config = dict(
    num_hidden_layers=8,
    hidden_size=320,
    n_experts=32,
    experts_per_token=2,
    d_expert=576,
    d_shared_expert=0,
    hidden_act='squared_relu',
    moe_layers=[0, 1, 2, 3, 4, 5, 6, 7],
    router_score='sigmoid',
    normalize_top_k=True,
    routed_scale=1.5,
    balance_loss=0.000188,
    balance_bias=True,
    n_groups=8,
    groups_per_token=4,
    init_std_router=0.0169,
    lr_router=0.000593,
    vocab_size=4096,
    norm='rmsnorm',
    norm_eps=1e-06,
    tie_word_embeddings=False,
    optimizer='soap_variant',
    learning_rate=0.00268,
    beta1=0.95,
    beta2=0.95,
    max_grad_norm=1.0,
    batch_tokens=131072,
    max_seq_len=1024,
    train_tokens=932100000,
    max_steps=7112,
    dataset='wikipedia_en',
)
Below are experts of layer 5 (counted from 0) of a mixture-of-experts language model. Rows are named router (the router's row for the expert), up (a neuron's input weights, with its number) and show model dimensions 192-255. Each number is 128 + 24 x the weight over its row's rms, rounded and kept within 0 to 255.
Before each expert's rows: "gets" lists some tokens that make up at least twice as much of what it gets as of all text; "comes after" lists some tokens at least twice as common just before its tokens as in all text. This comes from a sample of Wikipedia text that the model never trained on. Tokens count by the router's weight.

# expert 30
gets: "1", "2", "3", "5", "0", "4"
comes after: " | ", " ", ", ", " (", ".", "| "
router [123 149 113 130 126 122 124  93 123 120 138 164 145 118 176 111 147 174 157 135 117 102 150 121 142 144  85 111 135 109 136 124 154 114 155 131 145 146 126  83 116 119 175  91 142 131 130  82 159 187  95 141 124 136 129 125  99 145 128 100 204 160  92 144]
up4 [123 142 112 163 148 115 113 122 139 126 132  79 127 120 169 120  80 133 106 153 116 117 150 163 115 109 141  99  81 147 135 137 141  82 144 102 104 136 179 133 120 108 113  89 111 110 138 140  90 107 147 155 163 140 129  82 118 103 130 142 113 140 171 125]
up5 [159 132 113 118 137 164 168 108 185 107 133 113 152 137 185 108 140 125 125  89 105 123 147 127 123 140 128 134 107 132 106  76 102 154 165 139 165 137  92 101 163 112 146 111 127 144 110 161 135 107 134 147 148 145 152 134 124 103 105 136 145 151 112 143]
up6 [103 153 138 144 149 129 115 108  95 133 115 158 113 127 133  70 113 129 161 166 111 154 151 106  77  87 149 120 111 159 154 154 111 128 132 161 106 136 160  77 127 145 122 158 135 122 129 100 109 122 119 120 153 111 118  99 161 135 146 160 122 148  98 116]
up7 [144 118  84 122 124 109 132  66 110 106 158 101  99 131 131 123 132 171 120 127 100 121 159 121  93 105 118 140 137 113 139 130 127 128 117 148 181 132 129 106 122 180  84 111 115 118 132 107 122 159 118 147 165  65 164 137 134 131 108 142 152 125 121 145]
up8 [105 103 166 134 122 142 108 132 102 115  67 149 135 124 109 116 135 139 119 153 135  93 128 164 142 137 126 148 105  71 152 144 155  95 102 120 132 148 154  85 125 115 159  53  92 138 163 155 150 101 138 130 149 170  80 119 153 109 106 112 131 101 119 144]
up9 [104 133 128 119  98 104 140 106 107  92 142  72 129 112 138  91 114 108 143 166  87 129 118 132 133 112 106 170 123  94 147  93 111 123  88 141 116 142 137 115 157 105 176 170  94  86 133 125 142 107 152 116 124 134 114 122 141 146 126 124 128 145 163  80]
up10 [105  89 121 113 142  98 117 108 114 127 109 103 163 137 109 142 160 152 157 122 108 126  80 109 128 137 136 111 126 127 146 117 129 129 116 136 145 129 128 114 121 123 109 108  93 105 129 131 156 120 103 162 130 175 152  78 116 139 150 149 145 158 133  86]
up11 [157 135 133 127 120 135 118 120 101  92 104 149 120 151 122 108 100 112 128 130  92 126 114 126 115 158 121 123 109 129 174 124 170 131 116 145 111 127 147 128 108 109 112 115 125 134 142 144 119 112 131 111  73 141 151 155 120  96 147 134  90 119 123  81]
up12 [142 121 116 143 139 134 117 105 156 117 127 145 160 163  95 120 126 153 170 120 123 160  97  98 132 115 104 103 114 173 125 139 158 150 123 104 127 123  81 104 155 132 158 116 169 119 146 139 111  93 160 162 135  92 152 133  96 151 165 131 119 133 161  90]
up13 [122 130 148 108 106 128 150  97 105 160 123 132 140 134 140 138 119  92 159 124 134 151  89 110 123  79 148 106 111 107 158 159 153  98 113  97 134 148 122 141 146 131 138 145 147 101 131 106 107 105 104 137 139 127 165 113 104 116 113 116 153 124 117 130]
up14 [132 140 132 146 135 169 129 131 109 155  86 128 134 124 136 171  82 144 134 146 133 139 160 146 156 142 144 100 127 145 126 109 165 148 160 166 124 124 110 120 116 140 159 101 161 142 157 105 117 140 114 146 176 130  97 121 118 167 160 143 123 150 153  80]
up15 [152  97 142 178 104 143 148 153  88  97 116 136  97 124 123 130 146 147 123 151 133 110 106 163 184 101  95 146 123 155  82  92 130 143 135  88 107 132 111 165 136 144 133 132 110 101 103 140 136 139 141  81  88 123 143 132 101 137 116 118 138 135 157 133]
up16 [123 153 109 117 153 107 105 123  98 156 149 161  99 166 170 123 134 153 118 146 129 164 140 143 146 112 161 153 107 149 114 149  70 130 160 117 114 180 122  80 141 154 145 137 160 103 113 165 120 112 119 129 166 135 190 143 137 121 166 101 137 151 115 146]
up17 [111 158 132 139 117 178 123 131 136 133 111  90 117 143 103 125 154 125 128 115 126 146 132 145 118 137 100 155 103 142 119 140 133 118 168 166 131 122 116 127 182 139 117 148 118 112 117 152 152 127 116 189 132 140 155  97 149 145 110 144 145 143 151  66]
up18 [146  78 127 154 158 145 135 114  99 115 176 113 115 136  98 118 137 191 114 151 137  94 141 136 127 160 130 117 148 113 120 138 161 141  90 113 101 113 149 109 165 116 128 136 124 141 102 157 108 124 113 130 104 130 136 158 122 125  95 145 119 170 116 102]
up19 [135 117 119 106 166 132 155 124  95 121 147 133 115 110 140 110 147  90 127 123 134 137 133 124 153 113 109 145  87 119 133 167  88 142 120 102  98 129 101 127 145 105 115 114 160  99 106 153 111 147 156 117 132 112 147 132 114 123 107 125 144 172 100 148]
up20 [140 136 143 119  98 121 117 102  97 145 122 175 181 157 162 159  78 112 158 143 119 118 166 108 174  85 152  89 132 138  99 126 148 129 142  79 115 121 130 132 138 113 160 126 192 141 129 162 101 166 145 103 123 124 147 145 120 105 137 145 141 152 146 140]
up21 [156 124 112  89  84 150 127 154 142 138 123  90 126  76 101 138 111 130 147 188 134 102  83 120 131 146 140 135 100  84 124 135 125 104 111 123 152 105 147  84 138 111  72 139 111 118 111 145 120 114 150  97 124 131  83 112 127 100 133 190 121 100 174  87]
up22 [116 151 176 179  95  88 121 100 105 108 151 151 133 158 121  93 130 124 102  81 124 126 125 141 137 146 134  95 133 162 134  72 137 130 119 133 154 127 164 124 121 100 178 104 139 141 134 153 173 118 122 149 108 117 116  95 111 113 134 130 137  90 123 141]
up23 [112 154 123 103 140 121 202 138 109  95  88 169 144 147  79  94 131  96 131 117 166 140 100 132 129 138 119 146  99 118 114  96 169 140 152 124 116 145 121 158 153 182 118 186 148 110 112 162 152 124  97 137 109 167 106  95 143 123 155 150  94 152 101 141]
up24 [128 172 150 108 104 104 117 138 127  94 122 101 128 137 123  84 132 115 112 122 131 114 151 113 199 157 165 153 115  97 157 115  94 153 126 120 130 125 116 126 122 120 137  87 118 124 128  90  84  71 152 121 105 130  96 153 130 131 132 135 142 147 108 162]
up25 [161 127 110 108  53 135 145  88 127 115 160 121 119 158 160 139 145  98 141 126  95 125 125 113 128 162  95 137 156  98 122  87 129 159 132 134 152 122  89 133 102 129 118 139 144 122 138 123  87 121 126 126 103 117 157 145  98 106 150 123 123 132 123 139]
up26 [145 120 133  81 128 178 173 118 130 112 143 142 121 118 125 158 140 103 107 143 151 106 124  92 184 108 137 122 117 176 151 147 113 150 110 158 112 131 154 147 110 131 155 153 101 107 121 145 110 145 142 119 126 106 133 101 137 130 121 146 105  97  97 109]
up27 [140 216  75 136 140 121 144 131 125 129 118 163 144 146 106 130 132 163 113 122 159 148 104 176 133 160 131 113 160 103 141 185 131 159 126 133 191 109 157 123 120 124 133 109 149 111  89 137 146 129 113 115 149  75 116  93 115 106 110 144 147 120 130 107]
up28 [102 144 141 105 135 181  82 143 125 117 145 174  90 121  74 133 145 171 145  85 140 182 145 132 139 115 108 131 119 106 142 154 127 123 108  81 128 164  99 103 114  96  98 130 151 165 125 129 137 110 121 144 124 128 136 120 111 101 123 108 113 101 112 102]
up29 [ 67 141 158 133  99 130 136 155  62 124 143 136 135 121 111 161 121 149 134 133 175 158 163 151 101 121 151 146 139 151 123  79 111 108 128 217 120 128 128 122 114 114 140 162 131 138 141 106 147 101 158 150 135 139 104 113 177 175 158 108 129 125 114  88]
up30 [132 106 134 144 146 121  72 131 112 147 194 135 137 106 121 124 116 157 153 155 170 122 122 116 143 106 129 124 159 138 142 113 142 123 153 169  90 158 130 127 110 172 133 117 129 163 119 114 127 152 163 120  68 128 106 149 111 110 125 133 144 153 125 122]
up31 [144 125 128 129 123 132 166 100 128 106 113 138 121  95 115 124  97  80 160 123 148 159 103 113 169 186 178 109 141  93 122 119 114 139 153 161 168 135 163 134 128 164  90 151 133 140 151 126 149 120 142 155 120 122 138 112 149 136 148 142 111 138 131 126]
up32 [122 176 121 109 108 105 142 154 129 119 149 146 119 125 128 129 110 135 116 107 150 150  80 164  75 118 132 107 112 136 126 118 107 131 171 158 141  90 108 178 113 144 132 119 161 163 140 102 179 151  95 185 140 131 111 120 141 107 118  64 158 130 126 111]
up33 [ 79  90  95 196 139 119 122 121 174 159 117 120 135 132 147  78 138 133 114 144 132 206 134 133 107 143 141 168 128 128 141  93 107 116 103 154 136 134 154 110 153 119 142 100 181 136 105 121 168 110 155 113 127 121 130 108 125 114  86 137  98 106  88 102]
up34 [131  77 164  70 129 162 122 123 137 110 136 123 125 125 145 179  90 143 120 120 105 160 115 103 145 111 121  90 145 109 163 103 115 121 153 134 105 147 117 141 157 149 123 122 160 133 124 105 121 109 100 150 115 139 127 159 129 168 107  92 134 160 124 157]
up35 [163  95  84 168 128 127 100  82 147  79 137 108 116 121 138 148 137 126 107 144 146  93 112 129 128 132 160 189  99 140 126 122 135 122 180  85 120  90 112 139 154 142 137 126 163 116 127 156  79 140 120 106 104 129 123 140  96 141 129 149 165 126 122 125]
up36 [158  89 169 142 110 136 163 136  98  76  91 136 151 125 106 137 162 142 136 136 127 117 123 145 115 134 106 119 152  85 141 169 164 106 177 123 164 152 115 113 202 160 142 119 130 146 121 140 135 127 115 162 132 129 132 141 118 132 111 134 147 109  95 159]
up37 [124  93 147 152 106 120 127  63  92 117 169 117 126 139 128 139 136 132 126 144 135 143 145 125  85 155 106 143 158 142 140 104 149  92 111 137 141 126 125 117 122 173 160 123 113 147  86 179 154  96  87 136 164 164 179 120 139 144 106  99 140 150 109  96]
up38 [119 146 155 154 114 104 143 107 110 145 135 156 143 102 142 127 175 109 128 108 151 147 108 167 129 146 117 153 134 135 104 130 114 155  71  95 131 152  99 136  68 141 146  65 104 114  63 141 149 126 105 123 145 123 160 134 145 157 128 154 118 145 154 136]
up39 [104 114 157 125  75 132 129  96 120 145 154 136 156 112 154 156 101 131 131  80 113 145 128 111  94 114  72  84  97 140 162 133  99 135 124 140 118 111 110 128 143 130 126  95 129 134  96 144  85 111 144 150 136 133 142 125  90 150 109 161 108  99 210 126]
up40 [134 157 138  89 142 130 145 137 147 124 133 151 117 108 122 120 127 160 181 104  95  68 137 107 131 161 135 113 102 115 130 120 123 134 197 140 165 112 165 122 144 119 102  99 126 160 133 120  82 120  85 100 114 158 117 127 142 194 110  90 101 159 148 126]
up41 [ 95 137 139 155 122 109 120 149 126 119 156 127 139  86 148 147 105 111 136  80 123 129  94  95 152 139 109 178 132 114  98  92 116 137 147 192 199 158 127 135 150 121 130  52 159 118 155 122 132 113 121 170  91 153 102 179 106 156 144 173 145 131 137 106]
up42 [ 90 109 132 101 140  94 162 108 131  95 139 136 159 130 127  92  89 124 147 102 118 141  94 100 105 109 149 124  87 139 131  79 100 128 110 114 219  86 155 177 144 102 116 124 154 127 141  77 152 127 165 132 135 155 138 157 128 134 136 160 133 199 130 151]
up43 [ 86 164 140 139 152 188 122 136 123  82 119 120 166 140 134 159 126 160 124 170 122  82 148 134 119 133 105 155 134 127 116 151 111 149 109 158 146 119 145 131 137 168 105  91 141 117  96 105 134 155  95 153 132  86 150  94 163 108 153 124 155 131 133  99]
up44 [133 104 109 173 127 118 190 123 148  85  91 138 171  86 150 140  62 148 121 139 121 132 146 112 122 128 132 104 144 122 149 127 101 165 115 101 149  91 146  93 129 135 105 124 145 163  88 121 133 133 138 103 113 117 140 119 137 126 168  67 128  88 159 117]
up45 [114  88 114 139 152 115 160 151 125 111 137 107  88 115 127  90  60 111 106 157 174 123  89 142 155 151 130 145 112 137 151 123 121 119 154 163 132 143 120 115 154 142 154 137 165  89 122 138 138 110 165 123 177 132 156  90 115 135  95 148 101 162 131 114]
up46 [102 112 109 104 137 194 121 100 106 132 126 217 128 114 167  95 159 147 125  98 133 172 136 123  85 120 152 112 139 153 145 145 148 131 104  68 158 159 110  70 136 123 142 138 151 163 139 103 139 135 139  92 115 146 121 129  96 153  90 101 127 141 140 122]
up47 [139 149 153 129 123 102 135 145  90 139 108 168 145  98 154 105 129 131 126 170 148 136 100 137 121 127 128  88 107 129 143 160 145 112 127  93 112 118  90 124 129 115 124 133 153 134  93 150 101 173  41 112 137  74  91 112 138 135 147 138 121 125 130 141]
up48 [124 107 130 139 118 120 149 129 180 113 120 138 166 144 110 104 174  94 137 167 122 154 192 149  82 122 134 165  67 116 183 151 116 132 114 134 162 119 183  87 170 110 150 115 133  89 100 138  98 166 156 117 151 100 119 116 119 172 103 124 100 115 160 176]
up49 [112 143 150 162 162 141 164 138 107 104 123 143 127 138 142 140  85 132 143 102 161 127 119 123  31 138 137 103 138 111 118 150 137 116  94 168 107 147 154 119 146 120 119  71 143 111  95 158 187 123 143 125 105 150 132 129  70 150 141 130 151 136 111 152]
up50 [ 90  95 105 174 117 123  88 155 103 155 156  87 149 138 121 122 117 106 173 135 118 118 128 115 103 173 150 127 150  91  99 155 148 103 130 151 103 106 118 133 124 125 136 109 130 140 117 140 148 136  98 171 148 160 156 119 115 115 127  93 136 111 115 146]
up51 [146 151 115 128 121 157 145 139 143 110 135 125 121 146 132 119 114 146 164 129 156 151 154  81 165 135 173 116  95 146 130 138 154 132 137 161  90 126  97 144 121 169 118 124 109 168 116 164 149 151 152 123 130  97 113 144 117 151 132 100 138 118 160 160]
up52 [125 117 173 174  87  86 133 135 128 134 167 158 114 171  96 105 118 148 150 141 118 180 112 107 121 166 174 127  95 163 129  96 135 152 147  80 102 134 115 132 168 135 148 120 130 119 118 131 135 124 170 138 149 122 147 144 144 128 103 112 156 153 100 103]
up53 [175 100 114 149 110 140 160  88 113 100 136 148 169 106 153 135  99 134 161 141  97 137 143 102 150 140  94  99  96 153 127 109 155 142 174 135 126  97 118 143 134 153 134 124 138 141 108 114 173 167 135 156 120 109 157 103 119 129 176 147 131 162 152 162]
up54 [ 87 137 132 138 157  90 104 133  87 167 125 156 110 166 144 158 139 129 103 105 121 133 153  87 141 111 129 115 138 125 107 139 123 116 165  79 184 158 153 131 129 149 164 116 169 115 153 108 121 125 157 128 120 140 104 166 121 154 127 133 127 115 137 140]
up55 [155 130 130 137 148  95 125 114 128 103 128 130 122  86 172 130 175 139 137 125 162 103 109 110 170 102  99 113 162 124 142 103 131 157 144 151  79 144 137 113 138 146 128 128 205 113 133 137 125 137 147 105 121 137 156  93  98 121 155  80 127 160  98 128]
up56 [135 171 139 160 151 114 139 117 118 113 100 162 156  99 137  90 110 125 176 135 130 146 110 127 121  93 142 113 109 118 101 102 114 143 160 155 166 116 155 149 101 123 165 107 142 151 140 103 134 137 145 157 122 129  89 159 132 150 111  86 119 139 132 110]
up57 [144 108 151 109 118 126  86 120 130 159 110 132 130 167 160 106 128 110 120 149 105 101 119 157 132 137 137  87 114 129 110 121 195 141 100 125  85  78 144 136 130 121 195  73 128 154 126 160 104 126 150 131 124 167 136 148 118  99 125 128 158 115 134 116]
up58 [116 159 139 145 113 177  91  97 124 107 140 133 138 120 156 131 108 131  99 123 123 124 131 147 139 132 130 107  99 109 160 114 127 152  64 152 138 148 137 160 127 104 131 103 126 131 119  95  89 186  73 134 107 120 138 165 123 153 155 156 105 138  96 102]
up59 [ 97  89 135 129 144 120 126  78 110 135 144 160 141  93  80 117 115 139 116 141  52 123 139 118 105 114 127 129 116 123 149 107 118 112 109 129 135 120 126 141 159 158 146 109 146 120 159 179 162 134 106 136 163  94 142 126 155 122 135 100 117 124 138 135]
up60 [145 141 131  80 113 111 119  73 122 134 175 164 121  82 135 125 133 136 137 128 114 108 150 115 144 115 142 172 128 102 123 131 126 116 163 165 123 134  95 111 102 139 139  96 151 121 158 122 116 123 148 116 150 144 123 116 161 125 101 134 136  99 138  87]
up61 [150 147 102 128  78  80 129  88 142 142 172 143 121 125 127 123 133 130 218 130 105 132 120 106 108 159 126 109 161  89 135 116 127 133 143 129 145 127 147 100 155 147 117 173 141  94 124 155 165  99 150 116 106 139 109 123 117 142 120 142 111 109  98  84]
up62 [125 169 124 107 115 116 130  74 117 160 166 102 144 124 165 122 135 167  87  97 114 156 128 119 125 132 133  88 133 126 126 124 138  79 130 111 141 161 146 121 114 101  97 121 129 128 113 101 153 109 134 142 102 141 132 101  96 112 164  92 144 141 130 122]
up63 [148  87 161 101 105  86 131 114 151 150 140 137 142 159 202  99 157 116 137 158 135 139 141 159 146 176 121 132  93 168 146 166 146  95 187 107 133 119 121 152 121 147 149 157 100 130 143 125  63 136 125 152 128 155  77 120 125  89 143  86 196 149 114 115]
up64 [115 137 127 122 130 129 121 148 141 143  89 112 158 130 141 138 158 167 164 122 121 126 144 159 100 147  95 120 137 136  89 137 151 150 141 190 153 113 135 123 177  89 118 113 124 108 137  82 157 137 121 120 168 179 139 144 100 103 182 173 149  95  87 167]
up65 [148 119 149 121 125 114 115  98 125 124 119  81 130 150 158 134 111 140  94 137 126 129 109 156 114 111 114 109  87 125 174 180 173  92 178 126 137 149 142 132 150 115 141  94 131 110 146 133 133 115 147 124 119 120 130 160 135 124 132 119 127 127  98 122]
up66 [ 86  68 112 115 140 167 119 112  96 116 130 139 123 144 124 122 116 101 132 124 126 136  95 130 107 157 161 145 135 143 124 140  72 127 168 104 160 186  97 102 145  91 102 138 121 144 100 110 140 138 157 151 123 130 142 105 102 160 104  97 163 107 139 123]
up67 [105 104 131 123 138 131 164 150 118 134 103 120 115 138 135 109 118 131 132 130 168 121 106 124  69 151  96 133 138 125  96 144 134 113 163 123  93 133 117  76 158 152 151 135 152  95  89 128 116 101 149 128 142 131 126 137 118 124 145 115 108 133  80 143]
up68 [146 135  65  98 164 110 173  84 149 130 113 125  81 109 110 170 169 100 139 114 156 108 124 112 152 110 139 138 188 159 106  99 132 106 105 131 114 135 139 131 118 114 160 122 173 138 126 128 157 152 110 140 114 116 156 119 146 143 131 151  84 138 152 112]
up69 [120  76 112 104 189 133 149 138 169 135 124 124 147 136  86 109 132 131 113 150 113 124 134 157 124 115 125 130 114 133 107 120 116 105 107 114 140 111 125 140 155  87 138 149 115 158 108 135 134 152 108 161 125 133 154 120 120 138 134  99  95 145  84  75]
up70 [145 140 153 128  80 136 100 123 131 132 163 111 107 143 166 107 132 146 105 135 130 101  99 131 117 133 118 122 155  84 121 144 153 112 101 141 123 113  92 123  98 121 115 142 125 112 101 126 133  98 105 148 111 118 124 161 118 147  86  98 148 134 143 112]
up71 [132 139 116 131  91  74 136 131 135 147 137 164 116  99 125 122 123 194 148 116 109 102 131 113 151  99 140 141 111 113 118 100 104 140 177 177 101 150 163  76  99 150 143 126 156 121 127 106 111 187 115 117  74 137 128  94 121  95 145 138 138 143 133 133]
up72 [148 112  79 151 127 117 158 126 167 177  99 145 144 137 124  76  82 108 130  88  97 111 133 104 152 117 119 116 124 113 140  83 103 120 149 121 147 118 155 126 109 117  70 102 150 144  97  96 125 112 126 142 142 131 113 107 143 133 162 142 149 145 140 109]
up73 [151 138 105 114 145 163 158 150 137 107 117 150 154 152 113 137  42 127 122 114 147 157  93 133 163 164 126 145  94 138 118 117 102 100 150 125 131 139  98 123 118 141 102 166 128 153 108  84 135 105 148  99  82 120 148  97 122 168 146 116 142  94 167 128]
up74 [151 102 114 140 137  97 152 112 126 141 173 114 130  89 135 115 139 133 131 154 137 146 144 130 136 123 106 140 111 117 122  95 135 162 151 150 105 134  89 140 167  67  74 110 116 132 115  98 207 129 126 111 131 149 120 122 130 119 150 123 119 147 109 141]
up75 [ 95 148 137 117 143 153  89 117  81 105 120 134 101  75 149 142 167  99 163 129 103 161 123 113 133 113  89 122 146 144 127 137 126  95 133 129 104 165 133 138  73 132  81 108 131 124 115 106 122  95  82 180 132 162 135 154 141 158 132 147 128 111 112 142]
up76 [145 142 135 136 139 116 164 123 117  87 135 159 116 100 118 122 138  44 120  72 103 106 162 100 159 119 137 136 123 154 133 150 159 129 113 126 149 110 145 138 122 128 141 123 106 123 114 104 150 144 141 103 158 142  99 100 124 165 133 118 147 143 151 101]
up77 [ 63 188 138 157 137 107 143 148 155 144 128 133  99 101 110 138 137 169 172 112 164 159 139 107 107 177 131 103 114 131 137 141 139 156 111  94 117 157  75 152 119 138 147 151 129 121 113 127 115  92 100 150 118 113  93 124 128  97 133 120 121 141 110 118]
up78 [109 129 166 125 127 157 114 101 157 158 139  98 130 113 118 159  83 175 135 149 144 172 156 136 135 116 103 114 153  90 128 102 135 102 112 132 110 118 126 124 139 135 115 117 123 103 105 133 147 120 149 138 135 104 167 155 101 183 132 121 131 126 109 156]
up79 [ 98 139 106 128  94 139 140  97 183  96 130 126 153 170 133 125 134 147 115 143 148 116 161  79 141 160 122 121 109 145 115 116 183 138 141 128 154 122 139 119 169 131  95 135 157 116 181 105 127 150 110 150  60 121 101 120 104 132 111 167 168 139 121  92]
up80 [ 87 146 153 146 133 137  90  97 128 137 156 157 135 127 119 177 123 123 140  83 162 186 121 119 113 113 142 111 107 136 157 103 144 122 133 127 122 144 104  78 119 121 101 156 124 110 114 119 161 172  70 131 139 154 162  83 182  65  74 115 153 144 109 109]
up81 [145  92 143 158 170 102 172 134 129 110 159 161 119 133 163  76 148 164  96 144 109 145 165  98 160 172 176 123 101 101 127 140 107 151  72 104 118 129 129 120 117  83 153  72 127 108 109 140 134 128 153 139 125 133  49 102 125 128 131 152 196 140 127 114]
up82 [176 128 118 125 139  93 148 139 116 143  86 111 122 132 148 109 143 111 127 161 112 129 113  87 110  76 150 139 137 151 137 183 149 138 136  86 121 120 173 104  86 179 125 125 124 136  86 121  94 123 138 119  98 148 108 106 100 156 141  72 107 150 173 136]
up83 [115 151  97 143 153 107 174 111  98 128 100 110 113 136 133  54  79 128 151 102 154 136 119  96 103 154 148  83 118 116  99 133 135 155 110 116  98 121 160 115 135 141 141 146 172 115 102 133 134 135 137 142 127 150 106 101 142 115 109 143  84 132 133 107]
up84 [127 136 137  97  79 168 133  87  88 137 130 182 126 139 119  72 141 128 149 136  89 134 165 140 148 144 102 157  84 125 127 134 127  90 147 115 145 122 122 105 114 154 112 103 181 129 118 117 135 144 149 106 110 187  69 112 137 155 145 112 136  98  78 159]
up85 [129 181  75 134  97 127 132  98 109 106 146 120 167 158 148 153 117 117 134 162 137 133 106 130 106 166 122 137 118 151  96  96 108  92 167  85 118 112 130 125 191 117 144 125 138 152  85  99 145 103 109 109  86 159 150 165 118 115 154 113  83 107 116  85]
up86 [125 163 150 117 114 134 117 143 122 151 164 161 137 129 172 147  98 168 123 176 151 151 125 110  79 155 155 117 168 154 109 141 132 120 120 111 187 111 126 123 138 152 135  99 117  97 126 132 131 155 122 121 122 171 110 123 151 138 125 127 142 120 119 131]
up87 [143 151 153  89 123 116 134 131 158 130 120 137 147 145 155 169 155 133 105 112 110 110 122 126 126 105 170 163 117 116 143 134 111 125 150 120 111 125  87 145 130 108 166 108 110 176 126 130  99 114 122 117 124 142 170 153 130 125 139 102 130 114 145 110]
up88 [121 123 137  93 158  99 124  67 133 106 110 136 138 106 121 158 151 113 108  90 120 139 126 160 160 139 105  64 114 127 116 130 152 186 111 107 116 181 150 128 107 199 104 100 167 188 135 100 158 130  97  92 144 172 155 141  73 129 134 109 131 119 120 161]
up89 [106 176 101 127 147 139 173 130 106  94 120 153 187 105 137 111 153 156 109 137  92 169 125 124 129 101 126 160 148 129 156 160 109  76 127 126 104 132 138 112  98 117 110 155  64 164  88  61 106 106 141 121 147 138 135 136 127 132 110 115 142 151 135 135]
up90 [146 113 153 126 132 102 105  75 100 131 146 159 174 141 122 135  86 142 147 134 126 159 138 133 139 168 110 130 116 135 121  95 143 102 108 119 155 152 137 122  96 139 131 145 150 145 127 116 128 170 148 111 133 146 160 100 125 115 142 120 165 126 129 143]
up91 [132 135  81 132  98  81 126 169 145 100 109 109 147 131  99 105 173 101 173 117 154 106 111 123 152 179 106 132 123 120 134 178 137 123 121 136 163 137 118 181 144 166 143 144 176 146 148 117 146 160  85 135 145 130  84 158  89  98 129 118 152 136 122 107]
up92 [138 136 111 151 100 128 153 112 128 148 118 126 147 127  99 132 104 136 152 106 121  97 113 145 130 164 137 117 105 133 123 150 137 145 132 105 170 136 149 128 121 145 134 128 116 114 128  95 150 163 164 112 138 162 135 100 119 131 166 127 140 152 131 146]
up93 [140 141  97 139 121 129  81  99 119 125  73  57 123 139 122 174 137 122 159 147 130 114 156 111 139 103 129 107  82 150 136 126 104 111  94 155 118 160  66 164 138 121 142 123 132 108 105 156 112 113  94 120 115  92 187  88 140 138 121 155 132 123 127 104]
up94 [146 135 130 115 171 153 144 133 146 122 111 136  97 110 106 133  88 114  99 130 112 159 131 157 142 103 106  81 125 135 122 100 128 157 106 116 128 119 135 142 130 141 143 118 126 114 129 118 151 103 140 170 134 123 145 167 117 163 120  81 134 146  82 157]
up95 [132 160 179 134 141 142 119 149 165 110 132 120  73 137 141 147 111 120 167 109 104 111 146 148 123 164 137 145 121 122 128  96 120 122 133 118 111 133 125  92 129  97 164 161 131 127 138 120  71  87 130 107 146 109 160 128 158 131 130 141 104 107 115  88]
up96 [165 127 119 145 125 137 100 125 110 128 113 121 113 130 148  97  93 124 133 126 158  99 140 135 115 105 108  99 133 168 126 119 118 115 126 113 135 183 134  92 112 139 143  69 151 150 130 144 123 164 158 131 150 105 112 139 144 110 114 121 137 122 129 120]
up97 [ 93  98 109 164 142  82 143 157 108 133 121 152 126 113 148  79 133 132 135 186 132 133 123 103 115  99  98 116 119 129 140 149 123 116 100 149 136 171 114 179  98 110 145 103 153 149 115 105 139  92 136 173 142 123 153  85 135 141 148 139 143 123 146 121]
up98 [132 166 148 140 127 139 111 102 106 130 109  91 120  90 124  97 124 119 114 157 115 139 130 142 134 124 149 137 130  96 140 136 118 104 131  91 181 164 172 141 134 109 114 157 128 128  86 132 128 128  87 164 115 173 124 139 139 101 128  86 113 145 171 132]
up99 [135 142 136 133 140 148 163 123 120 166 107 133 144  95 145 140 150 172 129 108 114 138 112 126 130 127 128 113 133 124 100 108 107 147 119 140 147 135 137 101 139 147 152 137 125 108 113 138 125 147 143  94  62 164 142 127 130 115 102 106 160 110 100  95]
up100 [126 148 132 105  49 140 161  71 146 191 108 188 171 114 113 121 147 143 140 148 122 124 106 122 159 140 103 110 167 144 124 112 117  93 101 145 123 127 141 122 119 179 119 159 170 115 129 109 160 147 118 159 141  95 134 107 148 142 167 167 125 119  87 108]
up101 [117 174 122 134 123  94 125 111 130 130 115 137 132 106  82 132 118 135 174 132 123 104  67 101 154  98 108 156 103 113 126 127 111 170 112  70 100  87 149 123 127 157 149 114 114 131 122 114 126 115 130 129 147 138 162 134  95 155 128 122 129 161 153 129]
up102 [115 126 145 169 139 119 142  86  74 142 147 145 100 107  88  84 110 170 115 130  83 113 124 137 143 126 116 103  89 139 115 107 127 168 164 148 154 158 133 128 157 134 126 124 113 100 152 119 134 135  79  99 113 168  94 118 150 157 167 151 156 160  99 123]
up103 [115 154 138 131 125 155 135 115 132 173 150 163 110 100 104 114  90 118 127 143 145 110 107 113 131 153 135 135  87 155 120 130 133  93 142 154 113 150 120 130 154 127 135 129 197 137 125 129 133 159 140 120 167 128 147 158 126 168 138 145 112 119 126 114]
up104 [154 166 134 127 122 123 125  86 125 149 118 158 111 140 168 135 139 125 111  67 122 166 102 102 132 118 121 113  80 182 111 150 105 109 114 132 153 134 104 103 135 139 135 119 161 138 102 153 126 114 150 144 116 154 149 111 140 126  77 103 168 134 121 137]
up105 [147 136 120 111 154 137 137 127  73 108 116  95 106 124 155 126 121 163 118 124 167  96  95 103 125 146 128 169 115 138 127 158 177 139  93 119 120 169 171 117 151  61 130 124 163 138 135 108 184 120 129 149 143 149 102 161 105 164 132 121 125 142 140  73]
up106 [107 135 137 148 110 168 150 137 125 142 139 125  90 159 148 130 111 101  98 167 163 115 171 120 123 152 108 136 114 119 109 109 134 126 142 122 168 114 137 118 126 103 136 122 176 104  85 143 151 144 124 125 111 130 113 102 113 108  97 107 179 136 123 157]
up107 [144 168 130 145 167 160 158 116 125 120 102 144 167 132 117 138 132 143  99 123 153 148 104 133  97 141 115 159 140 136 106 130 148 124 104 177 127 139 130 104 115 127 147 135 155 120 116 169 163 129  84 141 113 145 109 162 183 161 121 174 102 106 111 143]
up108 [ 79 147 114 119 130 155 118 128 127 130 134 109 133 119 128 139 143 164 100 192 124 134  89 140 127 151 106 132 127 152 119 145  83 119 129 101 165 110 116  71 140 161 153 124 120 167 144 114 140 116 159 122 147 155 163 104  85 120 118 106 118 130 107 133]